python train.py --n_layer=12 --d_model=256 --n_experts=256 --experts_per_token=8 --d_expert=64 --d_shared_expert=0 --activation="squared_relu" --moe_layers=[0, 1, 2, 3, 4, 5, 6, 7, 8, 9, 10, 11] --router_score="softmax" --normalize_top_k=false --routed_scale=1.0 --balance_loss=0.00265 --balance_bias=true --router_z_loss=0.001 --init_std_router=0.0214 --lr_router=0.00178 --vocab_size=2048 --norm="rmsnorm" --norm_eps=1e-06 --tie_embeddings=false --optimizer="soap_variant" --lr=0.0046 --beta1=0.95 --beta2=0.99 --batch_tokens=[65536, 131072, 262144] --seq_len=1024 --train_tokens=517300000 --steps=3859 --dataset="wikipedia_en"
Below are experts of layer 9 (counted from 0) of a mixture-of-experts language model. Rows are named router (the router's row for the expert), up (a neuron's input weights, with its number), down (a neuron's output weights, with its number) and show model dimensions 0-255. Each number is 200 + 40 x the weight over its row's rms, rounded and kept within 0 to 999.
After each expert's rows: "comes after" lists some tokens at least twice as common just before its tokens as in all text; "comes before" lists some tokens at least twice as common just after its tokens as in all text. This comes from a sample of Wikipedia text that the model never trained on. Tokens count by the router's weight.

# expert 78
router,263,193,247,152,197,226,176,152,219,64,199,193,239,218,145,265,194,154,263,178,133,208,195,240,152,198,155,184,266,225,158,152,179,213,234,251,183,172,157,172,177,187,177,228,193,194,147,219,210,202,140,167,268,241,183,197,188,220,249,183,221,167,210,165,184,200,141,147,142,222,216,204,226,220,211,235,239,216,264,92,220,209,148,186,191,208,247,180,225,199,177,239,239,172,168,198,268,183,210,233,249,175,217,183,195,165,225,241,163,187,238,180,206,151,225,192,185,230,216,184,290,224,236,151,164,179,153,180,232,178,88,237,219,199,225,157,184,171,145,164,199,203,193,91,396,209,191,224,244,197,158,193,190,203,194,177,189,234,149,219,109,252,173,131,141,202,185,207,172,188,209,217,175,206,186,214,226,216,137,244,176,188,233,159,221,208,144,163,233,195,163,236,221,133,164,150,117,148,242,197,172,181,176,148,100,195,257,169,98,203,212,152,97,225,213,238,227,232,268,202,208,210,267,204,185,215,209,176,93,167,200,174,209,206,201,220,201,188,240,168,195,176,236,173,201,268,204,140,204,172,189,200,198,207,170,173
up0,203,199,231,238,186,213,213,225,266,179,240,147,241,157,271,163,279,170,202,106,166,203,258,181,259,234,193,219,228,113,237,162,204,156,251,169,289,188,188,131,136,230,219,252,171,177,225,185,221,145,190,114,234,228,201,190,217,145,257,197,196,266,177,180,168,248,163,220,258,221,145,211,188,231,153,219,207,191,202,180,199,160,202,176,205,187,212,249,168,212,192,173,124,175,198,241,222,155,197,152,205,249,265,250,210,214,130,134,277,234,191,247,252,210,218,252,159,295,163,208,184,177,194,207,161,233,223,238,243,312,207,182,173,234,156,201,182,159,241,248,257,172,267,218,265,220,209,232,245,171,189,234,194,156,257,206,188,258,271,240,217,196,155,189,200,268,204,217,172,220,124,225,170,204,271,223,167,235,200,174,200,136,172,200,243,222,213,224,226,182,153,194,200,254,161,171,221,183,206,219,197,259,175,229,335,199,195,177,205,240,250,185,267,177,220,170,135,275,177,225,126,151,152,186,180,169,230,161,237,165,208,259,169,232,204,233,193,199,229,173,213,115,195,239,266,200,174,329,240,230,216,171,151,216,195,186
down0,259,135,138,199,196,160,196,241,137,215,152,159,142,122,247,147,226,201,192,230,221,227,88,169,299,237,237,174,228,200,224,145,259,294,188,187,227,189,197,149,159,255,203,191,231,200,148,246,199,210,320,189,220,253,162,264,186,187,197,178,229,245,142,184,213,159,254,185,164,173,258,217,173,109,176,176,212,259,190,169,216,171,212,153,180,243,233,200,258,226,125,227,210,141,205,198,138,248,211,208,249,221,215,229,256,290,216,231,223,153,146,186,188,176,252,274,209,210,193,231,200,182,220,240,238,188,203,195,161,155,215,236,191,147,172,168,225,231,218,235,191,208,229,116,197,213,205,237,195,233,200,147,169,151,182,188,172,246,199,174,229,179,163,188,141,193,217,228,231,238,208,177,199,201,257,196,160,156,131,309,177,178,237,275,136,224,145,294,208,206,212,231,217,247,219,159,237,227,182,257,224,275,201,199,193,200,196,244,172,189,223,180,160,241,203,217,157,232,147,180,240,310,225,177,199,196,141,256,237,258,239,297,266,259,198,188,205,182,275,279,210,235,181,223,185,192,138,188,181,167,195,163,215,213,199,162
comes after: " and", " it", " he", " to", " |", " was"
comes before: " ", " re", " a", "gin", " de", " released"

# expert 138
router,209,250,193,224,134,209,199,188,156,211,196,174,206,201,193,174,204,205,293,253,160,176,178,211,125,211,238,125,188,176,288,189,175,244,194,223,172,185,176,187,131,201,160,187,177,251,180,233,210,178,193,225,183,199,166,196,177,166,194,179,166,203,235,142,227,186,186,264,201,190,178,284,280,225,227,249,167,190,231,178,206,208,192,184,267,214,167,164,248,155,67,235,207,226,173,218,296,180,193,259,170,245,190,204,204,140,216,207,208,242,243,245,192,191,152,275,236,232,151,199,207,189,157,220,144,229,223,165,200,141,236,220,188,182,231,177,193,196,202,194,154,153,291,168,304,213,189,183,200,261,209,166,263,143,264,149,182,151,227,169,146,226,194,109,150,135,213,221,129,179,184,213,149,214,236,216,193,284,157,256,181,116,185,172,161,244,170,110,204,163,220,248,190,151,214,187,214,194,220,249,194,227,200,172,182,137,160,183,204,205,232,186,172,286,209,221,167,219,212,169,300,255,279,233,219,274,151,162,179,120,202,182,257,225,201,207,241,155,246,185,197,111,125,168,134,217,149,196,236,164,185,273,131,175,174,179
up0,170,197,235,199,183,220,181,264,210,196,316,188,203,186,227,160,238,166,170,163,143,277,239,197,161,221,234,223,194,178,183,168,221,173,179,166,197,184,232,217,193,221,202,154,197,182,266,242,254,242,127,199,155,221,233,238,235,217,175,169,198,209,225,125,243,207,240,206,278,214,142,207,218,204,312,235,158,244,198,175,183,184,209,231,158,181,154,146,191,176,175,213,129,172,157,185,193,248,225,169,178,240,211,208,134,147,152,215,220,169,171,247,273,214,189,199,234,206,238,211,199,143,256,177,173,196,239,252,204,143,247,200,235,205,165,205,196,295,203,207,224,164,256,218,142,151,236,258,185,312,190,189,195,220,269,201,250,165,229,185,179,214,129,200,308,155,173,199,166,219,172,161,245,206,243,222,192,219,234,216,256,75,135,161,189,229,210,232,253,232,179,172,234,237,217,173,215,172,224,310,185,245,204,217,236,233,185,210,242,232,187,266,183,280,158,117,153,190,206,169,242,185,236,169,212,182,240,158,168,161,216,206,78,222,227,252,148,182,218,225,223,173,152,291,188,209,169,189,214,197,222,63,163,211,246,221
down0,185,159,197,179,187,246,146,203,175,246,174,209,145,137,235,192,221,194,209,211,161,147,183,240,216,170,171,204,244,205,211,167,271,213,166,209,166,246,195,215,155,213,136,273,165,224,275,216,254,224,286,267,169,204,183,194,188,247,213,167,209,193,204,252,246,137,273,211,232,291,173,224,166,199,214,249,191,183,211,117,175,167,218,245,281,208,259,222,231,205,227,193,224,265,216,236,170,272,257,239,130,245,171,224,234,268,212,275,222,221,197,193,251,180,278,182,201,197,160,232,193,192,188,237,203,216,178,216,248,202,261,161,215,193,188,160,207,303,188,172,232,155,274,198,227,198,197,244,215,155,190,211,146,255,157,188,237,249,226,138,273,164,94,180,201,186,257,161,196,264,205,247,200,285,225,188,260,174,258,176,266,165,187,222,94,199,112,176,204,244,206,209,237,192,166,186,226,269,191,202,185,213,183,146,202,230,214,249,188,230,232,210,174,190,192,217,165,198,145,123,194,258,233,222,199,181,184,136,283,286,270,237,227,177,205,187,224,191,225,218,157,206,202,161,207,261,196,276,150,177,149,147,280,128,211,140
comes after: "\n", ".", " The", " an", "w", "en"
comes before: " ", "or", "re", " population", " name", "ation"

# expert 74
router,252,176,225,117,202,183,176,156,216,196,240,210,209,212,174,287,217,175,280,224,169,183,208,241,192,193,149,178,310,279,265,165,151,216,232,180,213,145,170,225,169,221,211,161,160,164,163,204,161,292,156,178,199,226,208,242,221,243,207,188,241,208,234,91,172,167,215,172,151,174,130,182,203,216,215,183,205,239,191,178,212,225,169,143,202,262,185,169,238,151,211,196,182,176,188,185,283,176,293,218,273,178,218,220,195,209,268,271,242,185,215,180,257,228,236,210,221,230,204,181,275,194,248,173,193,154,184,193,257,265,173,229,225,161,246,164,300,179,229,180,173,258,219,208,253,189,216,193,193,220,174,173,216,254,276,204,188,226,157,198,157,243,165,182,111,139,159,256,172,186,157,234,178,263,175,225,262,194,150,257,191,248,251,184,243,203,181,153,215,155,123,237,294,208,143,186,185,181,186,180,176,245,153,235,162,180,209,169,162,233,258,172,244,180,216,212,162,232,223,231,265,223,228,182,198,261,213,199,138,112,204,164,151,215,226,180,248,204,151,193,113,173,206,169,198,219,80,166,240,189,280,267,145,209,183,219
up0,164,187,203,238,152,179,186,210,255,209,227,199,160,220,298,187,207,142,177,161,200,200,213,216,175,155,218,219,173,210,244,184,222,175,290,246,186,196,218,173,208,121,179,223,92,197,162,182,226,202,167,200,150,274,165,243,196,224,194,254,227,183,260,144,229,126,125,236,293,179,183,190,215,261,167,246,128,186,249,200,170,202,215,164,202,169,252,225,233,202,153,177,157,115,228,222,214,177,216,236,170,249,251,175,218,231,193,195,230,150,201,308,253,186,136,166,185,198,175,179,212,187,192,157,212,195,210,181,270,233,223,223,199,226,233,180,186,251,209,212,203,165,232,214,186,169,210,217,112,190,194,190,262,158,257,210,211,160,229,223,212,197,172,212,265,186,157,189,192,268,92,206,169,172,192,235,197,235,163,191,199,209,158,132,159,187,212,195,213,149,126,203,219,288,183,225,166,201,203,245,263,267,265,221,318,261,215,156,224,151,275,226,302,252,230,114,143,201,228,193,212,164,190,129,202,131,224,222,138,138,219,150,132,243,222,282,218,189,257,182,171,198,160,197,178,197,123,204,206,202,237,240,126,200,244,209
down0,195,234,204,181,220,234,145,218,135,227,164,135,168,130,220,194,159,217,201,145,264,90,198,146,273,238,215,182,228,203,199,191,238,226,154,193,283,187,166,164,202,146,216,338,204,194,246,177,222,207,260,325,262,168,210,179,201,166,224,176,261,292,193,215,247,124,255,248,207,265,285,151,175,138,164,200,156,219,158,182,196,204,206,240,226,192,261,154,193,240,233,194,207,228,209,222,118,185,193,181,190,243,139,215,221,281,232,158,188,140,228,196,210,183,159,261,128,160,230,231,152,171,224,222,143,236,187,181,214,242,213,205,262,172,150,184,225,236,201,190,194,212,284,161,278,283,197,197,165,211,179,249,187,210,198,75,219,207,145,220,212,149,187,187,196,197,196,162,255,153,157,178,162,193,251,207,153,272,205,237,265,245,260,226,212,166,216,211,270,168,207,172,222,220,138,213,211,243,214,244,215,262,186,164,227,180,169,170,188,204,209,190,232,189,300,191,262,211,197,188,145,224,188,136,179,213,164,221,222,237,191,248,145,192,225,225,158,254,258,160,180,216,215,178,188,216,179,196,210,128,160,200,202,208,182,150
comes after: " to", ".", " and", ",", " he", " for"
comes before: " the", " 19", " his", " a", " office", " 18"

# expert 79
router,237,194,205,193,122,210,169,169,236,182,169,226,217,146,205,226,130,257,262,225,234,167,188,264,195,185,154,164,216,190,196,182,205,180,207,243,185,157,167,215,228,219,197,167,185,199,183,203,144,158,207,150,272,296,194,250,199,243,241,151,210,147,251,136,184,197,170,254,216,152,205,199,271,267,198,186,273,162,188,139,220,169,226,188,231,203,264,147,207,273,133,241,207,264,150,142,206,163,228,235,234,218,221,189,195,221,257,184,222,282,166,192,216,177,178,243,189,238,207,242,186,238,238,187,162,166,140,207,203,177,179,227,128,227,240,202,273,152,131,154,191,289,249,151,317,237,198,147,259,259,235,180,217,253,189,196,284,211,204,188,165,300,133,220,159,178,205,236,167,166,216,246,168,163,210,223,232,197,186,254,189,151,197,156,195,266,226,177,197,132,180,182,191,174,241,162,206,207,160,230,191,212,166,124,224,231,203,216,187,176,259,239,153,207,187,216,172,327,214,88,228,324,228,269,207,193,207,214,194,174,187,229,177,260,204,178,227,186,236,259,207,202,206,122,212,206,216,262,185,136,210,189,240,209,143,222
up0,139,198,180,208,199,216,234,253,219,196,192,108,205,187,279,173,290,216,199,229,244,236,239,95,148,159,240,235,211,146,137,163,277,232,162,259,265,231,206,217,106,111,172,227,181,223,247,248,260,207,192,121,166,208,211,174,217,206,291,208,229,209,226,142,235,198,223,185,288,208,138,213,257,241,251,168,229,232,184,136,114,197,205,208,175,225,263,179,187,184,167,177,167,179,188,196,186,176,142,141,197,254,197,260,161,200,174,179,236,263,197,284,307,244,249,234,164,236,192,261,110,207,161,168,148,205,196,208,240,179,194,206,210,230,200,182,172,269,193,230,233,124,247,200,196,150,175,219,165,203,237,239,176,208,226,176,157,142,224,188,166,231,172,154,304,212,145,177,161,231,138,216,137,182,202,269,191,261,235,207,172,165,167,117,200,199,212,206,265,272,225,251,231,260,262,180,229,220,168,235,206,178,171,184,225,237,196,220,229,143,218,169,175,211,161,136,208,234,194,252,157,152,205,168,173,204,224,268,180,180,197,206,180,187,195,209,203,178,220,201,193,144,241,300,209,200,192,173,185,167,226,232,169,185,247,232
down0,212,120,152,238,232,207,241,214,190,207,188,213,193,151,227,164,195,204,228,232,305,152,218,160,190,226,296,174,228,161,244,185,239,178,133,164,208,261,155,196,158,248,209,249,190,257,223,268,166,237,186,234,203,185,185,172,186,197,181,154,324,143,182,253,188,200,233,158,250,243,250,261,264,185,214,246,236,235,138,188,131,163,225,204,259,201,221,191,194,248,198,208,303,190,170,122,191,246,214,180,137,247,213,197,249,273,234,156,212,163,261,213,205,256,227,200,167,233,168,233,206,224,215,168,235,258,204,220,280,223,218,178,252,217,226,149,198,283,194,213,275,228,258,200,191,231,210,194,194,251,202,200,256,226,150,229,174,191,190,162,173,192,62,200,159,125,287,172,188,270,175,173,214,197,273,172,221,274,217,184,201,236,246,239,143,247,206,216,215,174,154,150,170,150,154,187,185,117,186,194,225,172,190,168,222,208,204,237,112,234,158,181,192,254,198,240,165,218,160,220,173,167,229,194,238,179,190,274,177,195,184,227,232,209,284,211,249,260,245,239,173,184,214,193,210,175,153,194,166,138,170,163,220,207,141,123
comes after: " the", "-", " U", " ", " a", "•"
comes before: "S", ":", "or", "ic", "ough", "-"

# expert 91
router,237,241,241,206,141,207,147,189,184,237,139,179,203,205,172,283,200,214,227,209,163,204,230,230,177,291,198,184,228,272,237,163,172,216,242,214,197,163,178,260,222,211,183,200,90,213,129,236,197,267,179,165,210,236,168,179,239,250,230,187,296,120,206,170,141,167,189,198,213,216,156,181,241,193,239,147,174,202,234,168,192,205,152,177,211,242,240,144,199,178,173,221,228,183,176,195,211,150,253,220,197,150,268,211,176,169,205,208,214,218,176,183,265,197,212,192,150,258,282,180,194,226,187,212,185,200,189,203,318,205,228,226,105,196,193,180,239,189,182,218,148,220,209,167,242,99,188,230,162,223,182,150,270,161,213,203,326,281,157,182,161,213,176,189,125,168,193,231,161,192,205,207,192,215,229,229,216,219,123,240,180,195,248,187,244,177,244,187,198,139,180,249,228,168,171,188,190,143,178,181,148,253,193,240,115,138,204,186,152,199,273,213,209,203,167,204,187,255,309,148,282,295,208,259,166,277,203,181,200,92,226,197,182,169,169,192,227,144,195,210,197,186,161,193,158,181,157,163,291,180,210,269,140,184,180,246
up0,187,211,191,257,212,198,220,265,205,181,300,129,190,175,91,196,183,229,172,122,176,239,231,202,183,147,223,169,206,205,281,202,135,176,190,203,208,191,210,210,196,145,186,225,221,200,173,246,215,253,163,225,141,196,125,215,183,171,219,212,237,219,208,195,228,192,177,284,245,190,210,195,228,188,264,214,247,284,242,259,203,221,219,221,158,228,181,195,135,114,224,140,181,170,210,243,240,199,201,151,205,165,243,205,231,162,130,220,286,240,274,207,293,228,249,198,253,244,224,262,215,168,199,172,214,198,218,212,258,170,223,244,185,225,252,246,157,214,204,194,205,243,246,212,191,174,218,222,154,205,235,210,195,151,292,196,169,243,168,237,218,159,194,129,205,179,179,168,175,296,151,206,155,174,299,192,205,229,244,222,176,203,219,216,254,177,216,147,201,186,224,214,220,226,234,233,207,208,244,244,171,300,163,153,323,185,238,165,193,178,269,179,170,244,155,191,113,148,152,173,147,160,167,132,223,194,264,230,253,197,179,181,180,181,283,224,132,185,169,254,113,143,187,208,203,164,149,195,219,274,245,224,168,227,241,165
down0,209,223,148,224,217,187,150,201,203,220,142,107,178,146,172,233,250,214,129,198,296,160,208,168,306,164,177,203,170,194,268,121,211,216,191,199,244,176,176,174,221,171,231,230,135,203,269,217,226,186,223,285,200,218,224,122,115,176,201,222,231,187,196,204,224,203,234,134,203,235,140,149,246,190,113,194,218,125,216,226,148,212,164,253,268,167,224,195,234,215,240,223,237,256,213,179,180,216,267,177,211,205,202,200,212,276,171,186,227,225,217,189,191,228,264,163,223,251,234,275,224,253,175,175,143,228,145,162,222,248,211,205,178,145,194,287,258,215,210,160,311,248,222,200,241,208,228,203,169,240,241,220,165,199,190,178,239,207,144,196,211,141,190,165,127,147,238,139,232,178,230,171,251,225,200,195,225,219,140,250,176,222,235,203,146,256,194,233,125,164,187,103,239,232,206,214,182,234,208,184,164,294,226,172,180,205,260,208,205,154,176,238,178,247,185,162,158,149,259,164,168,226,210,189,195,230,165,195,300,197,273,246,156,208,295,235,158,200,216,260,269,234,167,134,224,152,169,208,199,152,217,207,172,184,180,203
comes after: ",", "ed", "ing", " due", " However", "son"
comes before: " the", " his", " he", " a", " her", " she"

# expert 212
router,217,237,211,162,259,209,191,180,226,263,150,216,257,197,211,205,179,161,207,232,150,176,294,214,175,262,117,175,255,210,209,186,167,206,271,188,160,180,146,262,144,225,177,184,87,202,116,206,191,248,129,220,178,200,170,229,210,263,193,187,236,144,187,178,194,213,188,215,208,229,178,196,213,287,174,272,178,210,200,130,196,220,193,225,172,193,226,178,218,262,184,225,269,244,172,208,234,151,202,277,273,147,240,177,118,163,224,199,192,204,207,261,240,138,244,242,161,217,215,182,174,214,214,227,166,172,227,200,216,173,183,230,127,156,230,229,242,181,133,174,208,232,191,205,271,130,230,251,188,174,128,92,287,197,126,197,215,254,187,79,153,181,163,205,135,220,208,248,182,217,179,219,190,239,265,240,235,143,148,172,126,178,204,119,176,231,243,185,183,207,163,212,245,136,109,218,163,206,173,175,180,207,206,216,134,154,213,186,168,192,230,136,228,233,178,252,179,247,258,173,195,171,227,228,174,203,148,172,199,147,225,201,169,238,224,187,227,142,204,163,206,207,176,188,128,231,204,141,231,172,274,248,177,180,158,272
up0,215,198,192,236,224,182,180,223,219,164,262,207,207,186,249,175,243,169,228,163,192,294,272,242,174,180,199,232,194,108,259,224,272,122,190,176,236,166,261,178,188,218,179,171,204,156,222,260,174,198,208,129,85,227,151,199,244,215,243,198,285,194,223,173,211,207,205,229,224,210,182,144,223,202,196,201,229,250,187,223,144,181,251,188,225,180,218,200,203,197,141,238,210,190,214,165,171,256,201,251,226,238,210,155,98,195,205,125,274,228,210,222,221,227,216,240,248,206,174,202,190,218,257,170,133,227,230,231,249,216,127,221,284,257,226,283,168,218,218,192,198,222,271,252,241,250,250,214,213,279,161,157,196,202,243,175,225,203,217,198,219,207,165,171,291,200,158,201,199,255,187,177,242,164,173,316,191,207,185,162,219,162,114,187,249,203,196,140,292,226,178,121,208,145,241,171,201,220,185,182,119,188,156,245,293,266,206,266,175,215,285,225,228,162,219,167,201,242,163,190,201,138,149,120,203,179,235,157,226,150,206,168,183,183,150,212,147,159,206,163,193,193,234,264,156,144,218,193,177,233,111,173,170,208,221,191
down0,225,183,212,185,191,169,170,188,125,262,116,188,244,85,241,249,192,229,192,223,183,195,166,209,251,278,253,232,198,173,153,182,271,190,193,161,238,147,198,202,178,272,198,150,171,83,217,250,243,192,216,197,183,187,179,152,205,275,225,174,213,236,92,127,173,140,215,208,199,206,209,190,204,140,179,146,199,165,230,217,200,203,233,247,223,174,169,213,274,277,210,236,268,179,145,161,151,177,260,189,354,237,177,235,230,208,204,159,194,255,158,146,186,258,177,143,185,201,282,213,148,201,222,256,197,222,189,181,215,224,216,174,203,173,193,218,113,165,180,127,165,201,210,191,152,233,186,127,167,112,218,207,153,165,201,173,186,233,195,164,189,151,92,167,187,164,230,190,226,131,193,215,247,166,211,221,249,225,140,214,170,121,206,237,229,180,165,189,229,168,214,166,189,174,176,139,267,193,240,246,193,209,164,146,226,234,195,214,215,211,190,184,218,139,245,230,265,242,209,141,176,181,189,227,145,212,129,182,280,231,197,169,129,213,185,192,263,250,215,205,178,200,200,122,236,258,230,197,184,164,188,161,195,206,193,181
comes after: ",", " |", " due", " feature", "),", " season"
comes before: " the", " a", " he", " well", " it", "ing"

# expert 242
router,218,223,220,170,181,175,187,173,165,103,114,170,226,225,227,293,127,193,207,230,111,202,204,212,179,188,202,208,207,229,228,187,144,208,236,216,190,203,187,233,182,226,124,175,200,248,177,227,178,233,150,181,275,239,177,243,250,220,240,170,225,185,193,202,155,188,231,244,80,158,266,175,218,216,239,178,252,202,201,223,198,227,127,170,202,222,200,160,193,152,179,226,135,203,162,291,211,189,186,272,187,230,260,166,183,175,284,235,202,215,207,264,215,210,228,194,200,273,223,170,202,238,241,227,161,182,285,59,198,192,210,212,233,168,236,171,232,186,227,184,221,270,229,144,260,129,169,193,212,201,170,143,211,116,197,208,228,260,211,156,204,190,155,135,133,207,134,206,178,161,196,224,180,211,204,211,267,200,182,219,200,93,274,173,212,247,219,189,233,193,186,215,207,199,184,168,174,149,204,228,179,271,181,171,133,205,243,233,170,219,242,198,236,208,133,193,183,183,322,170,269,173,158,320,198,236,194,170,141,202,186,167,168,180,220,192,211,169,248,219,139,183,140,169,167,216,201,211,249,209,220,234,149,135,129,256
up0,167,254,206,196,131,203,187,226,235,203,195,151,168,228,185,171,199,189,209,180,156,234,285,142,258,250,263,211,239,124,223,178,186,163,169,203,291,230,184,162,157,197,149,120,221,192,277,221,202,269,163,117,180,189,186,254,214,176,225,235,224,181,189,216,258,226,203,243,234,253,198,216,184,208,252,212,140,198,166,224,235,247,216,155,240,199,172,271,193,165,195,253,156,179,177,218,188,190,185,217,181,202,249,190,165,208,156,165,270,205,180,107,226,167,254,286,218,222,243,277,191,157,179,203,216,253,208,183,212,178,234,145,205,149,253,126,197,180,211,231,216,197,239,226,145,213,211,230,156,211,130,197,207,115,278,172,196,206,253,209,250,198,210,135,162,141,112,200,156,158,187,172,193,145,185,268,158,253,199,230,142,181,138,179,215,172,251,188,249,178,235,145,164,204,130,235,238,174,272,248,177,216,163,201,255,198,184,286,218,247,211,220,265,208,147,201,146,246,205,148,177,197,145,94,217,210,249,187,237,207,213,158,185,156,226,155,146,216,239,223,169,123,189,253,167,129,139,237,143,218,276,177,205,275,211,165
down0,268,163,259,165,183,139,129,269,174,246,183,154,226,142,202,196,203,199,192,118,207,123,162,209,202,216,223,222,223,181,283,186,296,208,201,146,181,267,208,189,200,228,187,251,192,187,206,291,167,235,261,282,236,201,193,224,183,250,162,218,209,234,108,225,242,244,194,186,239,216,200,199,201,160,166,201,234,233,197,185,135,191,247,240,202,160,217,180,222,260,216,135,215,295,239,225,211,192,243,197,263,181,197,177,209,260,240,215,138,244,238,235,141,204,247,219,208,199,219,242,179,266,211,241,125,307,179,227,204,253,196,201,200,119,166,234,196,229,251,196,201,181,249,218,220,198,228,247,210,179,168,229,177,210,169,152,253,181,178,164,197,161,176,115,192,131,290,280,256,171,214,240,208,188,240,199,220,222,164,222,251,219,215,208,151,243,217,244,228,241,213,194,227,177,220,209,208,185,209,252,144,200,204,151,246,191,129,243,223,176,192,219,179,239,276,208,143,235,195,218,177,170,201,205,273,223,122,191,158,224,296,228,187,286,259,178,283,218,202,257,209,233,289,154,220,162,143,246,293,223,203,146,211,246,199,198
comes after: "s", "\"", "es", "ing", "ers", "ia"
comes before: " and", " ", " which", " the", " but", " a"

# expert 125
router,249,196,204,199,167,216,171,161,198,233,156,210,217,176,139,225,180,208,237,199,145,183,221,219,182,237,213,181,203,301,221,143,160,253,164,190,195,181,138,171,197,237,179,206,147,247,143,204,228,266,131,197,259,191,206,175,210,279,214,159,229,172,215,86,134,180,253,257,128,179,163,176,194,261,206,262,237,220,215,159,231,253,155,153,251,245,220,185,176,212,201,249,201,191,188,189,253,209,242,222,228,139,221,164,139,203,254,215,146,190,244,117,189,188,169,206,175,276,216,158,256,282,209,134,213,241,186,222,211,186,145,240,204,186,241,174,237,190,190,202,140,186,229,187,263,193,183,163,198,210,171,161,205,167,217,145,274,267,197,176,138,227,171,193,182,158,163,208,178,200,280,216,152,207,217,221,235,261,175,212,157,192,220,176,254,275,168,170,222,158,182,203,221,159,203,246,188,118,156,175,89,211,169,179,111,171,228,238,159,199,295,177,212,190,184,187,160,214,271,106,279,216,188,249,207,196,240,190,173,160,187,167,123,212,222,180,217,124,227,228,162,202,201,135,177,218,116,230,294,120,248,206,145,137,205,200
up0,176,205,182,212,154,205,211,269,163,206,269,190,232,186,199,200,238,160,98,224,219,230,189,194,138,156,193,177,204,168,131,180,202,166,143,129,214,231,255,142,180,223,197,240,166,275,297,267,215,203,157,217,197,262,171,203,158,156,177,263,305,257,269,181,241,271,210,269,168,186,207,218,229,299,212,201,175,240,177,167,275,151,260,221,171,180,220,212,175,166,118,160,208,188,212,206,175,243,158,117,205,183,149,210,174,191,232,152,265,243,251,243,205,137,232,205,189,290,239,264,166,206,185,164,202,133,217,122,249,224,190,171,167,177,202,223,169,194,228,227,279,176,291,169,225,169,239,225,227,235,129,189,216,185,232,193,201,135,248,218,220,199,191,167,234,199,171,248,137,223,222,159,227,162,135,206,249,202,285,161,253,181,146,152,230,189,178,178,237,221,225,150,199,169,262,183,222,247,274,224,184,238,152,162,289,220,177,141,235,150,282,166,196,216,211,143,249,188,180,235,233,134,127,146,207,210,208,138,261,146,212,158,158,188,213,197,205,203,207,212,197,176,180,229,221,190,246,195,206,224,183,178,171,199,219,245
down0,240,166,147,201,178,201,228,222,229,271,175,130,197,180,216,131,189,262,159,151,172,168,150,181,178,173,207,223,252,141,267,276,185,248,218,145,184,199,241,212,245,230,271,207,173,239,234,233,228,234,213,220,186,194,211,215,165,263,206,113,193,241,231,178,217,169,255,229,131,182,172,305,264,157,152,209,288,173,269,212,182,197,220,227,222,188,226,211,197,164,201,265,203,289,164,220,199,171,240,219,223,231,174,223,288,186,278,159,152,141,229,180,252,168,235,157,244,149,194,283,140,174,199,233,207,225,170,195,254,234,216,191,233,205,187,128,167,290,176,233,168,188,207,203,181,200,158,200,259,217,211,217,198,200,128,235,230,194,160,242,231,192,253,144,227,188,190,153,149,186,208,169,234,236,170,247,202,255,182,264,238,224,217,267,217,145,173,143,218,170,202,226,277,164,165,217,166,182,176,205,207,227,222,186,216,197,229,260,154,172,306,287,177,246,193,190,258,184,235,155,151,213,159,180,221,183,219,197,233,243,245,280,161,242,199,282,241,192,139,204,144,270,206,201,262,216,212,207,111,162,126,162,152,246,200,145
comes after: " to", "'", " he", " and", ",", "ed"
comes before: " ", " the", " a", " his", " her", " he"